python train.py --d_shared_expert=0 --normalize_top_k=true --balance_bias=false --init_std_router=0.0249 --lr_router=0.000952 --norm_eps=1e-06 --beta2=0.99 --grad_clip=2.0 --batch_tokens=65536 --train_tokens=362800000
Below are experts of layer 4 (counted from 0) of a mixture-of-experts language model. Rows are named router (the router's row for the expert), up (a neuron's input weights, with its number) and show model dimensions 0-255. Each number is 200 + 20 x the weight over its row's rms, rounded and kept within 0 to 999.
After each expert's rows: a language model's description of what the expert responds to; "comes after" lists some tokens at least twice as common just before its tokens as in all text. This comes from a sample of Wikipedia text that the model never trained on. Tokens count by the router's weight.

# expert 1
router,222,247,184,209,218,177,169,172,186,211,181,181,196,197,204,216,169,198,231,218,190,208,202,184,185,216,206,214,188,182,199,165,235,144,189,204,207,219,191,191,174,195,189,188,208,205,205,201,198,184,215,213,149,173,180,189,188,146,218,150,178,175,205,181,203,183,183,168,214,189,216,191,194,180,215,211,179,208,209,198,209,243,195,166,209,239,203,204,209,232,213,215,208,180,193,228,178,218,188,210,212,184,181,185,166,195,190,231,199,227,147,224,208,213,206,212,202,203,190,173,225,207,194,181,182,180,174,193,186,213,232,210,190,208,210,197,166,189,224,196,212,181,206,178,202,200,191,216,178,191,197,208,187,178,200,222,212,187,176,200,196,199,209,168,197,189,203,209,194,165,177,177,190,204,201,191,187,164,222,249,249,210,223,162,172,184,211,229,197,218,215,168,236,222,211,188,228,199,201,190,197,186,217,195,178,158,181,207,199,181,208,224,202,205,199,188,227,183,227,207,161,181,217,197,198,215,159,224,191,224,186,185,181,205,201,192,239,195,184,175,203,183,175,195,171,195,203,174,191,190,217,170,194,143,182,197
up0,167,185,157,187,223,213,202,196,186,182,192,213,221,228,216,224,184,204,207,203,244,205,200,200,168,219,215,187,194,230,188,199,221,215,209,207,236,221,224,225,183,205,202,222,190,206,185,208,206,191,232,190,170,157,194,209,200,184,214,199,222,242,197,206,215,212,221,228,227,202,194,182,164,204,188,194,201,209,197,203,224,230,218,197,182,216,165,220,212,224,216,185,189,174,214,163,205,179,216,162,218,198,191,175,189,194,204,190,190,175,178,194,192,190,176,180,173,220,196,189,209,203,184,207,187,192,195,192,220,246,165,216,151,170,175,205,193,195,174,218,219,187,181,178,243,176,221,195,172,190,233,189,182,215,192,203,226,209,217,205,199,174,189,178,179,232,183,229,195,227,223,203,221,220,190,187,193,202,205,168,247,177,182,213,207,200,180,228,207,206,188,214,214,158,224,180,219,198,191,243,204,198,180,201,188,168,185,228,193,209,252,233,161,209,193,190,208,176,210,201,217,225,174,184,204,187,180,245,198,212,192,163,174,195,217,219,212,179,199,219,186,186,187,249,187,225,169,201,187,221,177,190,197,204,168,193
Description: Mostly "the" and time or place prepositions after of/in/at, such as in 1970, before leaving, during, until, since 1981.
comes after: " of", " in", " at", " for", " to", " on"

# expert 13
router,189,221,180,198,216,187,179,212,214,227,197,164,217,194,175,225,209,198,203,198,209,180,222,196,228,184,210,209,210,179,208,181,198,208,195,227,240,210,164,134,210,205,198,220,203,196,166,200,200,226,200,226,184,197,159,217,201,197,206,172,221,226,202,179,199,223,169,189,239,164,215,204,200,183,207,223,176,216,214,200,199,198,191,191,184,198,167,200,227,262,203,205,202,216,212,198,194,200,217,184,243,167,202,224,181,223,196,219,194,199,188,225,227,204,204,213,158,195,201,198,227,216,199,196,192,195,178,231,173,230,220,215,156,202,192,218,193,204,183,205,180,192,197,207,220,194,207,206,199,168,198,212,169,150,174,206,250,224,200,200,204,211,176,178,233,176,175,182,196,172,194,184,192,209,188,229,209,192,258,217,217,191,224,187,188,171,195,208,220,194,229,226,193,244,197,221,213,182,216,160,212,196,216,208,192,175,206,216,210,207,209,199,214,214,258,199,216,186,178,213,189,182,190,171,231,215,202,207,200,226,201,193,230,167,184,177,215,213,214,217,193,163,185,185,161,220,186,161,213,176,198,196,197,195,205,205
up1,205,191,199,175,182,221,188,211,203,222,217,257,187,231,188,199,189,209,202,197,196,198,188,161,187,229,210,215,199,220,190,199,196,212,222,164,228,163,193,172,210,203,186,178,134,183,194,210,196,175,187,244,222,195,180,206,251,203,180,169,207,205,233,213,197,195,219,181,188,230,177,177,211,211,189,195,200,192,218,207,194,203,172,197,192,197,182,171,201,181,226,206,191,192,227,192,190,196,195,235,217,231,212,199,179,179,177,194,212,188,235,165,243,173,199,193,172,190,231,199,199,167,219,176,155,217,205,250,224,190,204,174,196,212,244,218,184,212,188,199,160,164,212,178,206,213,202,185,175,210,221,203,213,197,229,237,192,180,191,192,229,180,206,196,209,209,228,205,198,210,220,219,157,195,238,227,188,196,225,186,181,205,223,217,207,180,217,186,180,194,234,172,223,219,178,208,218,180,199,174,201,210,191,204,191,239,169,216,229,206,182,214,209,191,170,223,182,203,174,224,214,211,198,187,182,216,165,206,210,216,184,165,179,164,192,194,210,184,222,176,218,224,189,196,214,181,193,222,201,207,219,219,209,193,216,196
Description: Capital letters inside acronyms or mashed names (UKAEA, MMR, DJ), line-initial list dashes, and capitalized words starting a line.
comes after: "\n", "/", " O", " †", " (S", " (C"

# expert 44
router,181,221,178,224,225,167,177,234,211,184,178,190,194,196,195,250,223,229,217,187,200,188,182,181,189,210,156,191,234,191,201,167,222,167,178,223,205,195,201,192,224,205,168,242,218,202,179,190,175,188,236,216,172,207,179,203,224,195,220,207,233,217,224,212,199,193,171,205,200,168,200,175,172,202,194,196,198,189,215,190,152,229,194,181,204,239,180,224,225,185,220,192,222,201,191,196,181,183,190,187,195,169,208,214,195,220,200,200,196,223,221,193,200,259,200,215,184,198,192,193,163,196,185,206,176,183,187,178,213,224,239,232,207,212,205,229,204,199,160,189,205,207,167,244,204,231,238,219,190,214,231,199,188,175,178,217,191,208,168,230,229,229,189,220,187,184,194,183,193,200,205,201,202,210,172,230,223,178,184,238,235,199,190,179,172,174,186,184,224,239,193,192,223,209,200,224,214,177,209,192,187,156,218,206,181,200,174,191,169,186,209,201,205,207,210,195,197,166,188,210,228,164,202,202,213,216,195,215,192,203,190,190,200,177,209,207,236,191,213,198,200,199,167,176,195,182,212,209,204,154,223,183,194,202,170,190
up1,209,228,211,206,231,227,180,207,164,218,201,181,161,209,193,226,200,211,222,187,204,190,202,197,222,194,190,192,219,203,215,216,202,199,191,215,236,182,211,176,200,245,184,199,232,178,179,195,127,209,220,217,174,199,204,175,186,203,213,199,212,188,216,201,189,185,216,212,161,199,192,184,187,200,182,236,209,158,207,190,196,195,199,175,191,198,201,199,200,201,194,203,202,221,173,209,153,213,200,151,172,209,204,196,191,187,195,200,147,200,194,180,171,237,224,227,225,181,168,178,193,189,202,175,196,187,231,221,240,210,238,187,205,202,212,180,222,229,197,186,197,207,203,224,195,177,171,198,208,197,197,207,187,207,166,184,219,228,227,212,208,225,197,191,203,198,183,184,221,161,191,202,185,204,180,228,233,217,208,207,186,224,220,172,206,197,203,158,191,197,188,184,243,214,181,203,195,226,228,223,220,191,191,214,201,201,221,214,198,181,191,225,195,217,181,223,237,232,208,201,194,202,190,208,201,202,207,239,199,153,188,215,179,243,214,251,221,179,192,203,207,203,172,239,211,166,187,234,225,180,235,200,198,239,203,207
Description: Main action verbs and their suffix pieces in narrative biography and sports, such as won, became, led, moved, ed, ing.
comes after: " to", " and", " he", " was", " also", " which"

# expert 29
router,186,229,184,207,184,170,175,198,210,233,189,181,206,197,188,221,202,246,238,220,195,194,202,170,215,189,186,190,224,179,215,206,203,207,187,225,227,197,221,165,185,186,190,214,204,176,180,169,208,194,201,218,182,178,161,212,144,179,219,195,205,229,199,208,217,220,177,183,215,180,221,185,177,178,208,205,187,192,193,218,186,220,185,155,206,228,174,170,233,208,237,215,221,198,217,214,194,209,179,205,201,196,198,175,179,203,195,213,173,216,185,202,219,224,187,237,203,204,203,153,199,183,184,191,190,182,179,197,200,235,204,226,185,229,191,188,176,187,181,195,195,201,208,225,208,202,221,193,188,186,192,208,178,213,216,250,214,196,188,205,207,202,165,185,209,196,211,194,178,172,192,189,185,241,192,224,191,165,227,228,242,214,255,183,175,214,237,199,227,242,217,210,229,221,231,201,225,186,217,184,161,196,220,219,164,197,194,198,187,199,211,213,230,203,209,183,200,173,202,220,234,190,201,195,217,217,220,231,185,196,183,188,232,190,204,176,231,220,232,215,188,186,190,189,155,204,183,185,189,186,203,171,170,166,186,216
up0,215,173,182,190,213,178,203,184,158,204,199,190,246,188,210,177,238,172,208,219,177,184,177,164,192,204,200,203,203,183,227,231,192,209,207,177,198,200,205,194,183,190,200,192,186,213,185,209,198,199,227,209,175,179,234,214,213,219,218,172,207,179,167,180,191,225,196,156,219,184,236,157,144,170,200,183,197,171,205,217,182,197,195,170,204,192,228,156,204,200,197,211,184,184,183,229,215,207,221,187,201,150,221,182,208,198,220,211,233,208,191,205,189,208,174,194,197,184,198,215,193,191,187,228,211,178,191,179,165,196,216,212,204,216,200,217,197,212,177,250,238,186,220,193,188,202,195,180,200,191,199,198,190,214,171,231,197,186,220,213,209,188,217,197,195,196,230,233,200,172,167,174,183,231,183,192,186,192,193,239,220,214,192,235,194,155,197,168,209,234,209,190,198,204,218,185,215,195,198,194,197,225,199,199,180,187,223,205,226,183,204,165,181,163,152,190,226,182,193,195,223,171,204,197,176,171,199,188,194,194,168,228,178,191,192,209,135,169,171,203,187,171,215,195,180,189,197,195,230,216,196,215,213,233,202,198
Description: Pipe separators between cells inside table rows, plus common function words like a, an, is, are and kinship nouns like friend, daughter.
comes after: " ", " —", "\"", " 0", ")", " as"

# expert 22
router,198,206,208,207,205,192,163,189,209,206,173,205,187,164,202,201,206,209,239,202,210,209,241,205,191,183,172,208,222,204,205,175,214,211,197,214,195,212,183,137,208,201,174,213,197,140,226,196,194,212,236,186,219,167,191,220,180,196,189,188,182,235,229,203,198,225,187,214,201,183,216,198,203,178,221,188,201,195,166,199,187,245,203,189,220,205,188,190,220,203,206,198,206,216,192,191,186,164,185,214,211,191,161,172,179,203,201,207,164,218,199,202,214,224,210,201,160,211,202,173,198,223,180,186,213,178,174,201,157,202,194,193,187,218,181,197,173,208,197,190,205,208,151,210,217,197,241,211,199,205,247,209,186,175,178,212,202,204,177,219,207,231,194,174,237,214,171,177,191,168,181,191,199,244,210,209,209,166,204,235,211,208,212,171,203,196,191,208,212,242,226,254,200,214,210,196,222,174,201,203,191,172,196,227,209,178,179,219,172,204,219,200,244,227,199,198,200,175,205,212,200,158,210,188,221,232,204,228,203,171,214,224,227,188,190,175,212,217,200,194,156,175,211,197,193,194,210,196,219,145,196,225,203,182,178,207
up0,217,210,193,204,180,199,202,210,195,180,212,211,195,207,221,196,218,224,237,204,208,187,188,205,158,207,212,200,183,211,206,220,191,204,187,245,207,219,202,201,215,227,166,209,189,206,234,217,203,185,201,196,209,200,187,225,182,212,193,180,230,179,203,190,171,195,193,195,178,204,190,169,165,229,209,181,205,180,179,217,238,200,189,185,215,184,185,199,219,207,221,192,194,242,199,207,197,167,192,217,204,184,182,201,192,195,183,228,218,208,224,203,197,195,193,183,222,222,219,176,201,247,212,206,221,204,181,186,193,195,194,208,214,211,175,213,191,211,209,210,192,210,194,221,216,192,214,223,199,200,177,217,181,195,223,169,215,219,161,191,178,187,181,213,197,197,210,197,220,193,208,205,170,196,204,200,185,209,217,165,166,205,178,178,234,165,182,198,195,175,182,214,204,228,213,147,179,210,194,232,154,189,244,188,196,192,186,189,178,215,235,198,216,220,228,210,173,213,196,169,179,266,202,196,197,176,200,218,159,134,202,216,212,234,211,223,188,177,181,177,218,171,243,225,147,230,219,206,207,181,218,179,207,205,262,170
Description: Adjectives and first words of proper names after "the/a/of": New, United, American, World, National, also African, European and Oceania.
comes after: " the", " a", " of", " and", " an", " The"

# expert 33
router,207,208,176,208,205,188,208,204,249,199,190,195,192,188,196,248,188,235,233,179,221,206,207,150,198,181,188,206,223,199,208,179,181,205,172,196,222,222,189,165,196,195,195,237,238,175,213,187,177,183,230,212,169,176,181,209,172,166,232,185,208,257,211,220,223,240,159,185,223,176,203,181,184,175,212,198,195,192,182,208,207,200,193,174,158,221,170,206,196,215,230,202,220,205,202,205,169,198,211,204,224,158,197,201,174,209,175,211,196,216,174,207,220,205,184,223,227,194,228,164,206,224,229,189,173,149,163,198,200,185,210,229,166,191,172,211,199,192,178,176,204,211,185,219,214,233,224,211,187,204,236,225,201,145,222,204,242,195,181,223,191,214,185,169,197,217,172,199,199,187,178,204,205,216,191,189,191,198,197,226,227,221,223,200,198,196,203,214,221,219,167,228,211,238,186,211,204,210,203,202,182,171,248,176,186,197,189,186,191,197,195,228,198,196,181,203,190,172,188,190,201,221,218,207,210,215,166,178,204,219,182,199,182,185,198,173,198,173,220,186,194,178,216,209,176,206,210,189,215,193,198,179,207,196,194,196
up1,221,164,230,175,206,230,175,191,215,171,215,183,226,210,221,220,200,208,226,203,237,189,163,192,193,180,203,227,234,252,197,215,203,219,206,180,212,207,209,208,226,197,191,203,236,245,216,212,171,186,200,171,189,215,195,202,188,183,186,233,187,234,179,154,223,201,202,189,208,220,212,185,221,198,223,214,201,222,175,196,196,186,193,201,153,191,196,190,217,191,227,224,215,219,171,215,204,147,225,198,228,171,200,178,169,209,210,198,181,227,216,220,181,176,174,192,204,189,176,232,192,215,217,223,212,205,212,189,193,191,201,219,196,236,197,182,213,215,193,227,214,190,212,180,160,175,196,185,212,193,232,201,204,229,160,222,188,194,198,175,174,197,195,213,179,229,222,208,157,202,184,193,239,229,181,222,196,206,178,225,178,225,228,173,182,209,167,186,271,216,190,227,175,253,195,187,215,187,232,188,189,171,195,194,188,236,175,221,208,201,212,202,229,214,208,194,197,204,189,200,180,186,210,195,224,199,199,219,193,190,192,181,192,192,207,197,195,217,191,227,187,214,208,197,200,214,202,227,168,212,190,199,180,214,197,193
Description: Pipes and dashes opening a table row or list item after a line break, and infobox labels such as Born:, Coordinates:, from.
comes after: "\n", "-", "\n ", " •", " returned", " Succeeded"

# expert 23
router,213,186,205,202,199,173,181,160,227,225,219,202,204,191,171,229,221,222,226,206,201,183,210,200,214,201,219,211,193,183,213,204,230,190,204,160,205,211,191,194,234,193,195,230,206,187,198,211,184,170,189,219,184,200,170,253,194,175,194,171,210,207,216,179,193,173,168,184,213,172,230,171,188,164,203,214,199,162,190,212,201,205,217,180,205,209,209,205,198,223,234,210,218,185,194,179,200,186,184,218,205,161,180,174,169,146,180,198,184,194,224,210,197,212,184,191,203,205,213,201,188,214,215,193,155,205,219,202,189,231,209,206,188,208,170,201,192,158,183,180,220,230,174,188,224,213,204,211,200,175,196,181,166,202,188,195,198,217,180,209,214,198,181,214,193,225,165,193,192,211,212,142,208,242,195,192,223,173,214,216,193,186,226,184,195,195,170,187,240,203,192,248,202,204,225,201,203,186,233,213,179,161,223,189,196,181,180,226,203,181,216,178,220,215,226,191,222,200,207,194,219,157,233,227,233,203,214,214,200,161,178,188,193,195,209,193,213,208,204,185,170,174,159,182,165,151,185,175,217,170,186,215,188,185,193,203
up0,214,217,193,172,206,190,198,225,218,202,213,208,210,175,180,195,212,220,173,219,214,180,208,230,197,194,198,210,180,183,205,214,208,191,216,201,204,172,207,213,220,173,209,184,194,187,156,225,176,186,226,180,207,208,187,237,193,221,198,195,195,202,198,192,197,198,178,218,204,191,206,186,188,227,184,220,215,182,221,178,192,138,214,229,203,231,204,176,210,214,212,229,182,184,216,189,186,224,178,230,188,179,241,149,198,212,245,185,199,210,190,151,194,241,205,200,139,219,196,228,229,205,192,243,201,239,224,204,194,195,179,230,198,238,176,180,238,188,162,237,196,191,215,212,247,215,208,220,194,166,200,241,200,251,210,199,191,181,196,229,189,196,213,213,220,183,212,200,173,168,194,212,211,204,211,202,213,206,195,210,213,211,237,220,219,244,195,172,196,233,186,192,205,199,207,191,177,167,198,199,214,197,216,208,193,203,213,208,194,220,196,221,164,188,196,224,205,214,180,218,200,199,184,236,207,204,175,179,199,216,204,161,227,187,192,165,189,208,175,219,203,201,226,216,199,192,218,208,187,216,206,206,228,176,170,227
Description: Past participles after was/is, such as made, built, known, released, plus wiki markup tokens like =, |, -, and line breaks.
comes after: " was", "\n", " is", " were", " be", "-"

# expert 20
router,201,206,204,244,192,201,166,194,236,211,179,205,203,184,193,225,210,206,244,179,203,196,233,177,237,203,186,205,208,177,211,176,202,185,176,228,243,199,188,165,173,192,156,187,212,194,185,152,210,209,236,204,172,220,153,210,168,186,235,194,225,220,206,209,220,213,176,196,197,188,239,194,182,194,215,197,167,185,224,227,211,212,174,157,224,221,163,182,225,236,228,206,222,192,224,216,178,174,191,203,218,195,183,157,175,192,194,193,187,220,199,233,226,216,174,210,175,189,194,186,225,173,231,203,194,195,188,192,185,226,221,214,187,196,179,187,191,187,190,195,199,225,193,220,208,232,206,201,203,188,197,215,196,203,208,235,226,184,174,192,208,224,183,189,201,186,196,181,202,205,170,190,198,215,172,212,195,188,216,240,251,225,236,194,188,199,202,215,197,244,221,204,203,196,250,231,221,171,216,178,169,193,200,212,168,176,200,200,217,216,236,200,214,208,206,205,214,190,183,209,221,170,181,192,236,232,201,220,204,205,199,195,198,201,224,208,222,212,231,194,194,205,205,188,168,206,218,194,195,191,223,197,177,190,175,215
up0,202,205,176,245,194,213,210,217,185,186,160,185,211,179,211,190,191,209,223,205,221,205,198,201,190,203,194,232,202,147,205,208,179,199,192,205,200,194,218,198,168,194,185,165,226,220,238,187,211,222,235,188,229,155,209,229,183,185,246,189,215,200,206,194,205,180,216,201,216,207,232,218,217,188,209,178,235,188,203,214,218,191,175,186,194,252,147,178,175,212,182,180,188,182,211,181,208,204,185,219,188,179,180,180,217,199,232,157,167,222,188,199,222,145,225,196,226,171,203,179,175,202,239,225,198,214,152,199,180,167,204,180,193,210,184,198,169,190,201,175,206,233,202,196,189,160,226,229,226,172,219,181,185,202,222,179,200,182,182,191,188,198,228,213,174,188,191,206,197,209,165,199,173,243,227,180,183,197,218,224,218,223,203,191,226,191,193,191,198,177,202,198,206,194,191,191,215,216,196,206,183,189,231,204,219,213,233,175,192,211,196,211,194,199,202,196,199,187,210,218,194,214,179,214,183,179,211,180,191,196,185,216,201,210,178,215,202,223,209,221,222,235,230,225,207,182,212,167,194,208,212,148,203,230,189,166
Description: Pipe separators between cells in wiki tables of numbers, results and lists, plus sentence adverbs like However, and modals like may, must.
comes after: " ", " 0", " 1", " —", " 2", " 3"

# expert 8
router,199,210,174,242,180,170,186,201,221,197,237,215,206,189,166,224,199,208,222,183,196,213,193,148,202,201,190,233,219,196,216,207,216,165,202,200,215,214,184,171,188,186,166,178,248,192,207,197,191,212,171,223,195,212,198,175,189,171,200,200,198,182,221,221,191,213,187,215,215,210,220,195,188,189,231,223,207,155,244,229,209,207,189,204,208,200,199,149,192,203,201,210,235,201,222,250,198,184,186,180,206,217,180,203,197,207,168,209,215,198,189,219,212,210,191,225,210,186,231,188,223,190,210,163,180,198,189,188,179,205,198,226,174,230,177,219,198,183,184,192,205,195,197,195,194,199,220,186,202,173,200,238,182,187,148,233,211,186,192,193,221,219,196,198,224,203,164,170,188,215,223,208,191,215,214,242,184,175,215,230,186,228,215,172,203,206,196,192,217,209,197,196,220,209,213,192,193,190,195,202,207,194,229,196,175,209,173,199,242,179,235,186,191,189,220,185,217,194,220,217,179,176,219,196,229,215,197,205,196,192,210,183,196,177,213,170,235,161,273,205,190,164,186,213,182,176,193,209,221,234,228,230,191,184,161,200
up0,205,206,164,223,179,183,184,211,199,202,225,168,231,229,187,207,199,199,179,195,183,211,210,226,261,201,192,199,198,228,191,152,229,217,205,220,213,190,186,225,207,204,179,190,149,196,188,240,145,236,204,205,209,213,180,187,168,185,219,210,220,226,209,200,206,209,189,188,221,213,166,200,244,219,219,169,189,202,215,175,192,222,203,229,231,193,168,216,185,188,167,192,232,207,197,196,231,200,192,202,175,174,206,170,195,178,197,194,226,159,210,181,220,153,201,191,223,203,195,198,204,218,196,200,220,195,182,179,161,198,178,206,198,240,209,194,190,188,174,182,159,207,222,204,174,213,186,206,208,188,214,204,176,196,189,198,212,204,208,188,196,228,182,152,217,187,226,177,242,212,173,196,199,199,149,188,204,191,195,188,212,204,163,184,181,219,202,202,185,219,221,204,225,153,206,221,223,186,177,226,213,217,197,237,173,205,231,171,199,226,212,204,182,221,176,209,196,190,219,193,180,162,175,170,213,179,176,183,221,192,208,198,213,214,221,205,183,166,195,206,181,202,216,179,219,182,202,207,209,222,207,196,194,196,223,192
Description: General nouns after an article, usually followed by of, such as time, years, name, species, and date; also numbers within table rows.
comes after: " the", " in", " a", " In", " this", " one"

# expert 14
router,208,213,175,211,221,182,192,194,203,217,191,181,204,204,210,219,186,185,230,189,194,198,205,169,214,189,174,215,232,184,214,167,189,189,189,217,247,225,193,220,227,170,218,200,197,180,193,197,150,232,215,218,186,141,194,217,171,212,214,202,203,220,220,228,209,234,155,185,201,192,245,197,167,178,235,208,197,210,226,208,184,235,190,213,200,198,216,173,207,219,217,193,235,205,169,175,183,198,163,205,201,216,167,176,189,193,215,201,212,224,179,195,218,215,175,218,206,209,256,183,234,206,186,186,185,192,177,188,208,229,206,198,158,194,173,175,185,183,171,152,198,207,208,215,214,193,220,202,194,205,176,199,191,185,178,223,201,210,189,218,224,228,215,162,211,175,187,184,178,176,209,177,177,196,178,201,176,188,223,238,216,221,212,175,204,201,177,201,202,194,201,209,197,249,211,197,211,196,194,163,183,154,205,208,175,188,178,181,206,204,226,203,201,200,210,173,251,217,213,211,197,179,224,200,234,216,182,213,174,236,217,184,188,212,213,187,187,203,229,226,193,179,211,191,168,187,198,180,196,184,201,214,191,195,182,219
up0,210,232,216,216,213,205,202,181,172,201,222,227,227,196,211,181,221,171,180,193,215,190,226,243,215,220,193,207,186,218,163,167,195,202,185,166,192,242,228,199,174,211,192,203,169,198,213,178,200,187,263,207,184,240,213,226,191,196,227,183,179,225,173,197,188,184,183,195,211,187,216,189,199,222,205,204,190,204,220,226,208,230,211,171,181,196,210,199,197,214,207,153,226,225,208,181,180,197,169,207,213,193,216,229,165,170,187,210,201,176,203,217,190,202,211,213,207,195,213,160,199,208,191,189,200,189,175,169,193,172,204,225,193,183,205,192,191,185,192,191,189,227,173,200,200,213,216,219,188,197,160,170,228,187,189,215,197,228,210,197,217,203,199,158,227,249,215,199,206,197,213,201,215,231,177,216,195,201,169,195,180,199,187,198,196,226,215,170,176,164,192,199,220,215,226,187,180,209,227,187,243,197,185,206,241,176,194,158,197,195,194,177,174,179,229,195,201,221,185,203,234,188,184,196,215,194,217,195,212,157,195,262,193,173,208,197,174,180,211,177,230,217,253,211,190,205,212,185,161,207,212,187,218,191,207,219
Description: Space-prefixed numbers and decimal parts inside data tables and statistics, such as "| 17 |", "+17.1", "59.51", "382 N.W.2d".
comes after: " |", "|", " on", " No.", " /", " –"

# expert 9
router,174,215,186,215,232,174,210,198,201,230,204,185,201,195,194,233,188,217,219,187,203,201,193,202,229,177,199,233,194,197,225,160,200,210,181,195,186,209,190,180,229,201,197,214,209,183,224,195,194,235,218,183,196,182,168,216,165,161,214,208,159,207,193,187,210,190,196,174,211,171,232,207,182,191,212,216,174,191,175,209,217,239,157,211,191,207,200,198,240,217,206,212,213,211,234,171,140,162,210,232,227,218,178,192,162,177,190,220,187,219,166,203,210,214,190,205,196,208,226,169,196,175,204,186,193,154,146,222,151,222,224,213,197,229,188,176,162,174,196,207,196,177,178,240,216,244,209,226,187,203,195,186,199,192,205,217,215,198,192,216,185,229,185,132,201,190,218,205,173,199,191,209,207,198,184,186,180,178,228,244,219,194,226,181,177,185,201,205,204,194,198,182,212,204,196,204,200,202,191,165,190,196,205,195,178,183,208,194,165,180,189,225,209,204,204,214,212,186,201,235,174,175,180,204,227,194,181,194,189,199,205,207,218,200,214,184,211,195,192,163,171,189,168,194,197,204,209,220,199,165,175,215,191,196,213,205
up1,185,196,210,218,173,209,202,170,214,193,189,210,193,200,206,189,211,210,192,215,199,173,231,167,196,203,224,205,170,202,195,216,210,201,210,167,187,189,193,191,176,190,189,162,185,199,199,192,219,206,207,188,198,207,210,179,187,194,192,161,183,214,191,160,238,199,230,206,185,217,213,244,196,169,200,221,175,207,235,242,195,191,212,204,168,214,203,195,226,184,197,194,165,173,211,214,186,214,177,225,187,206,246,207,237,207,207,226,165,215,196,210,200,186,202,225,209,193,207,171,221,189,200,202,222,217,177,221,227,200,209,198,197,214,207,199,205,184,203,251,222,220,190,181,193,176,183,199,191,168,184,223,181,163,229,194,256,158,197,211,182,195,213,209,217,198,232,203,177,206,211,213,193,187,210,208,177,213,219,234,160,189,211,229,183,203,198,201,218,243,214,168,182,242,222,233,242,213,172,195,184,182,218,187,185,208,215,232,201,180,215,180,212,231,191,220,190,235,211,159,189,238,199,207,201,168,173,211,243,147,195,217,187,178,183,224,221,158,237,209,188,206,216,191,199,198,211,189,189,207,194,203,201,196,234,190
Description: "The" and possessive determiners after a preposition, such as the, his, their, its, 's, both, all, often before first, same or own.
comes after: " of", " in", " for", " on", " to", " with"

# expert 31
router,201,211,183,209,196,170,171,187,215,221,157,194,179,206,206,202,208,210,222,204,187,182,206,166,187,199,168,198,244,190,206,165,228,179,184,167,196,240,216,190,212,191,164,233,213,175,220,196,169,205,237,218,186,166,186,201,169,196,179,198,187,222,206,209,212,204,193,173,185,177,192,188,216,194,194,210,227,194,214,182,215,193,174,183,212,204,195,180,193,212,216,229,195,191,211,161,196,183,205,197,215,217,186,200,168,206,193,227,174,219,164,193,191,208,162,235,177,236,202,185,241,222,202,196,206,182,201,172,183,222,198,215,196,213,187,249,189,210,188,202,210,206,174,184,221,189,208,202,189,198,248,199,184,198,184,237,241,195,196,209,216,229,210,184,209,198,194,203,172,188,191,200,184,204,173,214,218,195,199,192,225,222,237,191,208,210,208,217,209,212,203,216,215,235,241,207,210,194,176,218,187,190,227,210,170,190,171,232,190,187,201,190,193,182,206,193,223,188,183,242,188,174,216,185,221,203,193,242,175,209,181,219,231,170,207,199,202,220,213,224,176,184,197,224,194,137,212,199,239,186,220,248,179,169,152,193
up1,221,182,190,199,222,195,164,192,196,154,221,190,175,190,175,217,210,219,197,219,188,227,198,230,222,231,196,235,213,229,180,181,203,183,183,203,205,192,195,197,222,175,163,221,229,219,182,213,200,207,213,161,211,177,189,223,192,222,198,212,178,213,182,182,221,214,221,185,208,180,229,211,226,174,221,184,210,224,193,211,190,193,196,202,224,184,199,210,178,188,192,200,186,165,169,175,179,180,217,197,215,171,192,202,216,222,194,181,239,184,199,215,182,175,244,209,218,171,218,190,207,216,216,202,223,183,183,194,195,190,236,200,187,201,183,222,161,208,233,210,207,206,189,200,205,203,204,166,183,162,197,171,176,228,195,213,208,220,165,200,167,166,240,192,214,217,150,198,203,179,213,162,194,172,132,220,162,204,183,202,185,207,217,211,191,195,182,185,220,224,188,193,192,197,214,219,216,215,205,198,211,227,214,218,171,187,206,214,186,230,192,181,179,205,189,218,201,166,209,182,226,166,162,187,190,215,230,183,228,222,176,197,211,191,170,209,220,203,206,197,174,248,221,213,212,168,210,208,236,233,211,219,205,195,206,188
Description: Month names, first, and ordinal or number pieces in dates, scores and rankings, such as 3rd, 2nd, June 3, later.
comes after: " the", "|", " on", " a", " in", "In"

# expert 21
router,203,203,185,244,192,191,195,241,209,193,164,170,199,189,173,188,194,225,197,204,227,200,214,158,179,193,181,198,235,180,202,201,169,175,181,197,204,195,176,203,180,206,188,232,227,167,188,194,183,194,238,195,186,215,183,191,200,196,206,170,218,223,210,186,212,207,175,181,196,205,217,186,198,190,212,198,191,202,202,224,188,254,197,191,201,262,191,200,240,201,214,213,217,234,226,157,213,171,186,202,204,214,188,201,195,198,195,203,160,214,186,204,208,226,198,190,203,195,222,193,237,214,171,200,151,203,165,184,185,211,197,225,193,227,193,198,221,206,181,188,199,229,175,233,224,214,186,199,193,171,174,197,194,170,206,207,189,192,150,219,236,205,184,185,220,169,188,200,153,204,236,162,166,195,171,236,208,183,203,246,192,191,214,196,169,199,203,190,209,214,196,214,192,198,215,220,218,154,200,197,159,205,207,204,185,187,176,185,204,178,218,197,205,212,201,184,183,165,191,188,219,184,206,193,240,222,165,212,201,213,189,181,201,159,229,195,220,202,222,187,208,208,179,180,178,164,179,204,192,163,213,184,190,186,179,215
up0,170,189,160,204,186,205,221,194,203,217,195,201,216,180,197,230,242,216,217,183,192,171,171,159,256,216,217,211,245,190,165,202,179,219,220,187,219,224,171,199,191,219,191,192,196,222,209,194,175,179,187,184,177,198,216,219,175,221,204,187,220,197,190,203,177,234,166,195,202,193,188,177,242,190,181,200,207,177,198,227,188,228,181,192,237,247,180,227,165,201,208,209,185,216,236,212,210,188,204,224,213,214,158,206,180,217,217,185,182,197,207,170,206,185,181,189,216,216,205,238,206,205,188,205,180,223,222,192,194,221,155,199,213,209,219,181,212,208,225,198,197,186,204,194,220,201,192,202,239,160,185,213,211,224,247,202,208,222,210,188,181,217,218,180,175,155,199,204,218,197,215,222,192,192,205,187,191,221,216,207,214,213,207,165,177,203,199,234,233,195,190,205,161,192,183,178,181,187,204,196,162,196,191,180,208,185,216,209,189,191,207,137,168,176,218,220,188,202,192,191,184,205,162,164,218,179,167,195,182,228,213,215,228,224,190,191,215,227,189,190,232,195,189,202,216,215,216,181,203,232,175,201,221,203,215,197
Description: Past-tense verbs and participles after a person's name or pronoun, in biography and legal text, such as wrote, testified, died, had been, won.
comes after: " to", " he", " and", " was", " He", " also"